config = dict(
    n_layer=13,
    n_experts=48,
    experts_per_token=1,
    d_expert=480,
    d_shared_expert=0,
    normalize_top_k=False,
    routed_scale=2.0,
    balance_loss=0.000881,
    lr_router=0.00135,
    norm='rmsnorm',
    optimizer='soap_variant',
    beta1=0.95,
    train_tokens=647900000,
    dataset='wikipedia_en',
)
Below are experts of layer 7 (counted from 0) of a mixture-of-experts language model. Rows are named router (the router's row for the expert), up (a neuron's input weights, with its number) and show model dimensions 0-191. Each number is 500 + 25 x the weight over its row's rms, rounded and kept within 0 to 999. Numbers have three digits each.
Before each expert's rows: a language model's description of what the expert responds to. This comes from a sample of Wikipedia text that the model never trained on.

# expert 23
What it handles: Inner or ending pieces of longer words and names, such as envi-ron-mental, abbrevi-ated, Tri-be, Cedri-ck, civi-ta-s, often in species or taxonomy entries.
router:461467487505536488503507475509538474527463523495530510517446542516506489543498534493505561490533494550485535485498526532482504512466508468489549487489506516452492504521507500500502459493498496512510472478473512478485529494470498500504457521454488525519529487504508547486507551482519529497506498479484490512505486486468462455500469516523468530509516524547545501548509491493508507502477531532461486537452477525475493471546528543494476510540469502502498516509499479503432498484511503479516468489490535473499502482534523535505489483477546482494517522537441536496496526488534498517
up1:466487508523518457542471477544535509504477522516471483486474465531504478514482499544468523504509475479536532513506511471473488490522501532527494522493530521507523500525516470508483466489520501503480497510503504466500504523476490517487461471527511513504460515529507523495489499441482468513498512521488497501534518511485493507494548499549492522491501520522540500507437443506468466475463512492505489513524507525519489476468473482516512487547515476512488481462517435478484521478476446496491509465485521490421471518487479542507442494569452499507480498500534496490480453494494516468
up2:488525528497544470491478521486551469496480506476495461494504516467427495483523533500450477504515471487487491482494537517474497511523455517517520540512476478486480500535476510503533536557507498544516486530437482502476503508478485520514491480502467513539463479492497491496501481513504495481529505488492476487539515529515474482497485537547473482495462500481487506497505485495486514482481489481488527477525551494482486510481547502487521491504461478514523519450512463475488534495513517511463476491516506440488501476521503494504429528522509491481516526526518574523446555476502491471
up3:534491486450496497511542499474499499501520570464484474515513483497494540493479532520531466491497556517549519486508476537507497519499501508493510474519492467486496535467454482523535454496526447531486511515506494521520493518472537475532497516503484530512507546508491456471519467502491478488534457497519465483488529481452492504491513525480482510483488498508489472468479514473508535476513497488469509500478487528499482515523479469486489476507464526486503489501504499480501476532483540541531533541503483475538510490521551511500503454442482465491487480494475476493509570538532514566
up4:498499561481472514540501531493507499481497486512505502486504503487578538510488544488505520463475484539442521490495467490507550499518506473533523527475528526496466464501472512452497473515499510478529491487537464540492459499482459510526508512493499524484504476514472550491485511488549462531537497489500455518535502491481502512511471474499488507526514540519509513494498505497476497536454507517539496495534519439461506498472488523527477500496516539521463515436510473525456507505476490486503485524499485457518501499558471495491522499485507499465452528514541499525471514491541496508
up5:527481512480488506478488494547458492503495506478491512481494486539549496510497518476537496517495473511516527516463428529542535506476460511450540561523534527490489493498507538516574545490481508508496486518518499496522524503538505497482506527491507504507512520488506537516516488496528486489498450490518504545458459549493513492517484488464478535497509478513504524501510477522498484497508509502447489491471462530504528489450521540473516496465499521500543475477492504437487529509456493464512481492517502494490513480529490515446503463489486472566526471473506493487466511525539510503
up6:504490512496499473489495479460503505511482484511486507517516542504477505509488541414491508525486534510532522504478512522502499513518518541476463538514528502477455545517550471499512542491504518488491529522538511515472501503482530504507496500505504518462523537530468491517519439458508458531524493511522479516497504504525517530471522482509492479521501506538428494545504507511541486524507455463515478507464479511526532491486512502520471453474496507498500500500506490487497533468513438508569462503483534533501452437482501518509510502514460528509495474543504500503486530546507509495
up7:495488502482463496523475491528492486509474522461494540510491477493519496528488551459527500513517497520471509488508497469494473503493471522472506486537510513459466445514522440530524446554511457553527508494495504482493525523478490509504509516512514537516499504493473540492460493473523488510493491468511472494497534495459481520497509523526519506469515497480481511498555479511505519507450495507468533506513476517522532513492506551511550506533491503511487512507478510465509528520512531469490504515526463502481454486473499494493469490417543511516523489488460544535447449455482528522
up8:521499504491517477492521495499491483503481477473529503503466519519500483503470491486519500534466498466470496494508480509553528488462464520504521500515514492503514485532549529495507498532487475479429501520537494499530538474495464501532514453482480530523543457497505500503493490528508498509541527483529518515494538493462504477508531487462500506490488536497512502466506558538542529507459505528515508533472513547528487488514471482476516471526461488514493491509495472491468498484522536532465513483487486493461531492474562535457486485454453519500532517460469559506508481485518462441
up9:502481504501497494532469480484514524474457526537525507486463538502514521490503502500560491540483517493532483524514483477468547499503498507493491462509506519500533484464501507503496519479490552549442491487447502502536512484498516480484473449472484492511547492518500484485512449481517521527494456490495504512528503515515489516527554532495490502508521506491457503479497546464481496550523516484484502464509491508518545528481464508526513501521478527487489502479532530479503572466509563477515478490481502560501516524482498501541495505528502546518556495498461516539498450531514494496
up10:497466545533506487500545522489510500503475478526506515488465522460474519526532566517472484491512510475505568510517510540512490503535554538483498510515513489448523526498478493520538501498496525488482509518500489448507503498504526465553485518405469499524519510478502491474541512504526509489530511551501500487490530487524527529504508519499492489484482521486535468490451512516511521502494505491504523521495486518500533484487479507504473513514483508460484493535446499538486465498513476561482484491500469481461513484545508486476494504487525448510545513492530482507508454487521535544

# expert 39
What it handles: The plural s, es, ies or ations on nouns, and plural nouns like people, children, services, as in venue-s, brand-s, facil-ities.
router:468478525482472493522460477499554474541493515489513442529467491512523549513532482553526508517529477535463493498518542500480505476522513506532508518527527499496510497555446487484516491441517500532523484471468555481502491471510448468498446495495471509479536508514512512484501497480502503507545541490435510531529517506529497515495495465495514509535498439508473478506545524511549508482494511464492477494519471492544495500532486509546500486511491518479499501502531445490488483511529519450483491514493514462490507475491472529510484490510533502478533488518512542502517511519484501511
up1:473484472445523495543509509520537470463554518501478492520500498510486496485499487498484535491498448467461502530504504462507523501512487479523531550497486464506529498547467486502510530497514505448492532445548489481511484538488504463526458506480517501480459466513502461509499514535515463496494471518480477484490513481512504515504499483513516503456470526477513524501521468508489549525497462487516505521463516498525470515521502560528510472459496493513510528567505535484516467481515509520471476492453542532511504501497443542480474518469492510431485519504503486485473511503482493516
up2:527513539512510487548484526501537533516510489504492510517530493505518507549503466496499503527509498474498547534529501525495534491514510515507514530469520498497444513468474464476521522534425483491487522485515542500546505490487474462497496543502530508494513491482476523512496516483545460495525523520491513524509488504502522497501467505512544543488495496499479480499515490515516519464511517483486454483445517483486517461503515465538494525524514547439540489472503531513499510436489533476500464525534515502493533461539545487457479479482513498472543517454495523520448514496474475491
up3:514502487497483481520502497496501452536447521514531513491513501479486501511499500466487490513526483574494499514531499476455493449489484511515513535492528510491497537512504509460498505472475458531456478504517459545521488490508501437476505533512477480510514477485502489510479518512509479517491496490486512483524485502552496547473530464520517486518493533501493482459508454522497531535497485527496532518495517485474471521549508467510569545494467527502494481533485535507474530491523516502478508475508503478471541481483475501516486501484589539562493516522512516493562512496471501521
up4:460438534478460542534487509503509513467482511515474436465503517487499513506517478535478492496462540491500499508497536504531511482479471520508479501514523513547492506501531481475510504498511561463496527448522486494488513538462510491474503500487482489492545531456524531512478470519541489513508557524468458505506511487516516545521540467476533498530515523510477506491472451498443509462502483468500500510489474514509517544495493502497503499523498516499467502510527521540458528553509437462490479515485542523503494480504506509509503529520555495490522484476458512485475511489501524469
up5:523498504502500474503497473497499482523493511469461499505507513487530499542509476508541491485504506488465522511492499498543520573493496506486530528443528446533491512498490518453530502511488487494493512519483562507476486494556488506475527484518474502502497527517475547557492519507555510491511481535471496482505496492486545467519500492523508477537449486532464439528412462551503507505473509501465481499490547478504496499490529501516482470534511504497507482514501533524474523482520487503494532517485483466485521489508463482509527497468536466530459500524491476496486532542514490462
up6:495506495503522481515459493524482498506480465511528497508479504518500562488504494522487474492519508493497501494507549501506530510480471462509497452522528501485517511517478518523457453551512459480470589543487519512536473506565533505488494537535465514468501491514495528462489525507492491506495495535511471514532469515516469526496473502514504497491473509454510532539461495520511511498494521518482435507521499458453488460492494519489479535512506462500487525459513491512448511540479489528469525494470470514518471507526479540507502514515505467499506456514525532504475479496434481518
up7:459510519488490503509557559496506502547529454476486519528481494495515508488490475531483527530519502538496490458553501488443508486506538440492499520512492512538528520498484501528505501498485505521522482475501477499524452475519494504511497504490494520526467483519482446486458557540495500513485460541500509489500493493501517502503458476512484550529504532526569468524512473505469468461504512518478504491489514481529541539552502507486500487521495534520487482488488497477518463479496507518504524477498491471484483453477512532513530514499512501508481522496552504458548524459536551489
up8:504503502573497524515521479480494504508488473549503448527473517523527491502526574479541514471519526484499515481507460533489496510482537527509501497539504547503479514534500476445475505491521511493474545550475466504490514514498490474518511468512470530489487514490519476501506507490496485486498495498521546515510505459532468505514553481470512499515503457518501473509517520547556515490521469447509497513502478529511479451474510468507489535480562454484504469526505460513485478533495487461549522509476548520522505485495514479528525531491498545473515483469518505508514479518497512493
up9:538496482519471449522526536500526473508486541488499483534495452478515512494504497505494505541502500531539514491523503542521513488514503505471533498491478509518513511473533482457539465496534491508482467528509520507455511502489482494530490479551485506535502470507460496492509485510499509497490516495523486490511540542478507492547496515552518514504492499436517497506438523439521485478489529464526518524485475456482479450524519490446481483503509512543512485550478468550513461479480464495514500504502492467511501455524508524484493453569503495474496525514473488503494477508459485542
up10:543501498491518499505463473487479491503468504499521528481534512504483459505468481517516515543481442504485523531426540456501493512520520483490481461501486492558472534488416511510478504484480471512504515517460496505491503506493511500513508507558505533468503511553493460510533520503504501498470463477498488507480504509533494510507499531546546525509473509521504466496502528492454529459500464492464479504551480463532504519491551519500533512519521507501464505496454523493504512549504500518516471525446534490486502513531493481477497493500559473499494521522517494488488540469510477529

# expert 5
What it handles: First pieces of split lowercase common nouns and adjectives after a space, such as s(nowfall), hy(droelectric), jo(urnalism), app, com.
router:476484531500520480550526502506525445511488533488485500477454473529532517540545471551512528483516506524508480500522541512469529515496516525487531496515483550463498497502473492497546483500529515510488505488485497479544499508496462478538491473464520504540542483488535496509466537472477535509537469506482506509478534492535458471479473513484533510487543486522512462501529503496502533496503537463485511546520473537504528500492504487528478495479487523474496510513482515496476502485488451505531495466471535549520473511496448518570485480579492517496533503490503521491499509486528517486
up3:502524452500518475509536442461528545519478496498535487503512498527467495515509516483554530514487499527531539505452539502453495498537502539487485490503528472495498493542484495492499494532482515500478511500492445509479524502519529469511530504441477496434524524506479497492531460498487498492462519501511508464531514494492520534482505501509531533528542524486535527483518490472473483474512543485415519504525498489530472502502487508501524479507529488519531507497478520475525504458443492465535500517527515517526537532501504480481491472478511520512526459524506475487549524502498462474
up4:505486475501542476527499545461484468483522487502491505525480487554485487490476487527479455533504513504492551551487512551497494536459506515526510535490522538518508478523514499488523482468512479529465510481465488472491488494494485531514459497509492552514530516538522483460479504526519484505496469463504509450494479540489468504498552502508537497502522467517492479509473504574523524532508436550508465513504471503476536488462472490470504506469499520495479481493476471533482541481522498508496470486483460484524466503484523530479520485512489484468478532470526534526529527521539493499
up5:472498499495477502512494533490472490525536519476484463521490509493496517535548488525458508505490500507482529473504486537497470534467502470512498480525483493492508512553472480508532509458503479498525492511493516485533457493535513504544479500525566509497499483471521518494529485547518492500535515526533534514470491466505517533486515531453507510481491491494529525479455512497500496487470494455495474456504501507522521508527528480466512538465463488583539493482434505499496517506485487534494517514480515481478468492545451511531499475495549522477531465480518500472509516447488561500
up6:537450506486448488543494487545526487468526486462507480538480481497480523526495481514484522478501500506534524475549533506492502482492514521486529489503477484486516501469485488500498498474535510446495506499481463516488517477489496508503513455458504483503502534508517491542491491466485510462468515477493451506481530508467499546518527504469444553517506523497494543480470477530466541518500488509492526531440499501504517500442511526487500513472523498522473444495479513507480468483491527472529534486509491487508499531517491553484490484485491431421496493484467471483522479508535517510
up7:492504476520508514516522508453489488463502499470457476522492503517509482486521459542468525485508515521518498441505508526504533489490523482467475481549534483515489510529538535522512473475515523504523482492509473497492472479484520458443506511499484477524504457536498519510496477444494505462508515512481515471454588490514502483490535484508470511479530472505513475504512491476516491525512517481511499515504569515456482507452508495513493497435516535530548479483507502479457517506513467488503469496484493503486495483500499511548489555506517514518456492446469465504495535468542522490
up8:484527499499554550482488523494483513464499505437518517490485527518503526509490494479495535518485507491481490509515533463443573526430513521492474511527489520521480539507480462511525494477489466505489519452508517502514459505487500509497497484454518508518471474501542525521516527428518496532519511542463540462503501510515543507539496531494479519504452469550472489518533493508461497495500525513528507525444553510511497496460476500481519490516482488510489546525456520525478525485509487492514497480478467502473507474517507492444505507502523506519534509537504493518529506508495497521
up9:476489506483531476511506512525495463473492485503513527470468507533523524454557516492497463506485504518484492518492496484490482471464478571532545534490464439499526503512519496541508477473457493536516488459469521521519508515531499536478500496503523541472473502479517482475494503494508514498478477498520498516502507501535497512489482494494483506508544511471520531537509484531491511525499497520449518531498503505517527490477516524504479456493519443482551530503532500477530466406442506496486494498512455518483565522510481517503511461486537488499474525487491469507458513520513537497
up10:532481509497510536532517512516490517500486514498455514517492498550496565520528551525516547495476500477561484480544537513514460550489511507525500480515522489535498511501478482452523536440502478486521456518485541454509522536531521467510520493514505508503490511446449471484524516469500470485516515495474496485499473501506475511500504514512536511505494458519533506504532505462504491520534529542493464500500532452506513447480526511511477509494493497480491466507443475508506490511497504532520449469520499454525519514517496507456518493504513505500540541501513487515502502537445512480
up11:529474474504524490484510547514542463492525522491460516502523520534514532496517497516536496491541521485529484493507516535450534511528519590505473490485478464460512499498467448519490490521508476480542456446500493510502517515505533521485496514492480555531538464488486509483508513493492497490519561490493526428486450487496515535499486473495485542479476486541493453510520488460510513522489522506474509474532495527508464513483497479488488492484498522481489476527534491497488459486471499502525493539473494532490480544491481516510498543535521487445538490528513485512527503506513483500
up12:481490482470524494507535515473514518496512493519469501538472473457512512526510510492483499479436504515494508473538517482451518522499480506535518565511465481488497498489516491469510510529537492518558441504524505573538472554516487491518498483500540488520510493501496489480526536550487477516485522481514522530468503476478496549519526498449494540514453495499497531456517507486509501554511470495472454488505471474478514451498504515500562472470494500479512474467476503508497538517488477522496524513447483461536505504524520487491517502494520503526513501484542489499522472490491517538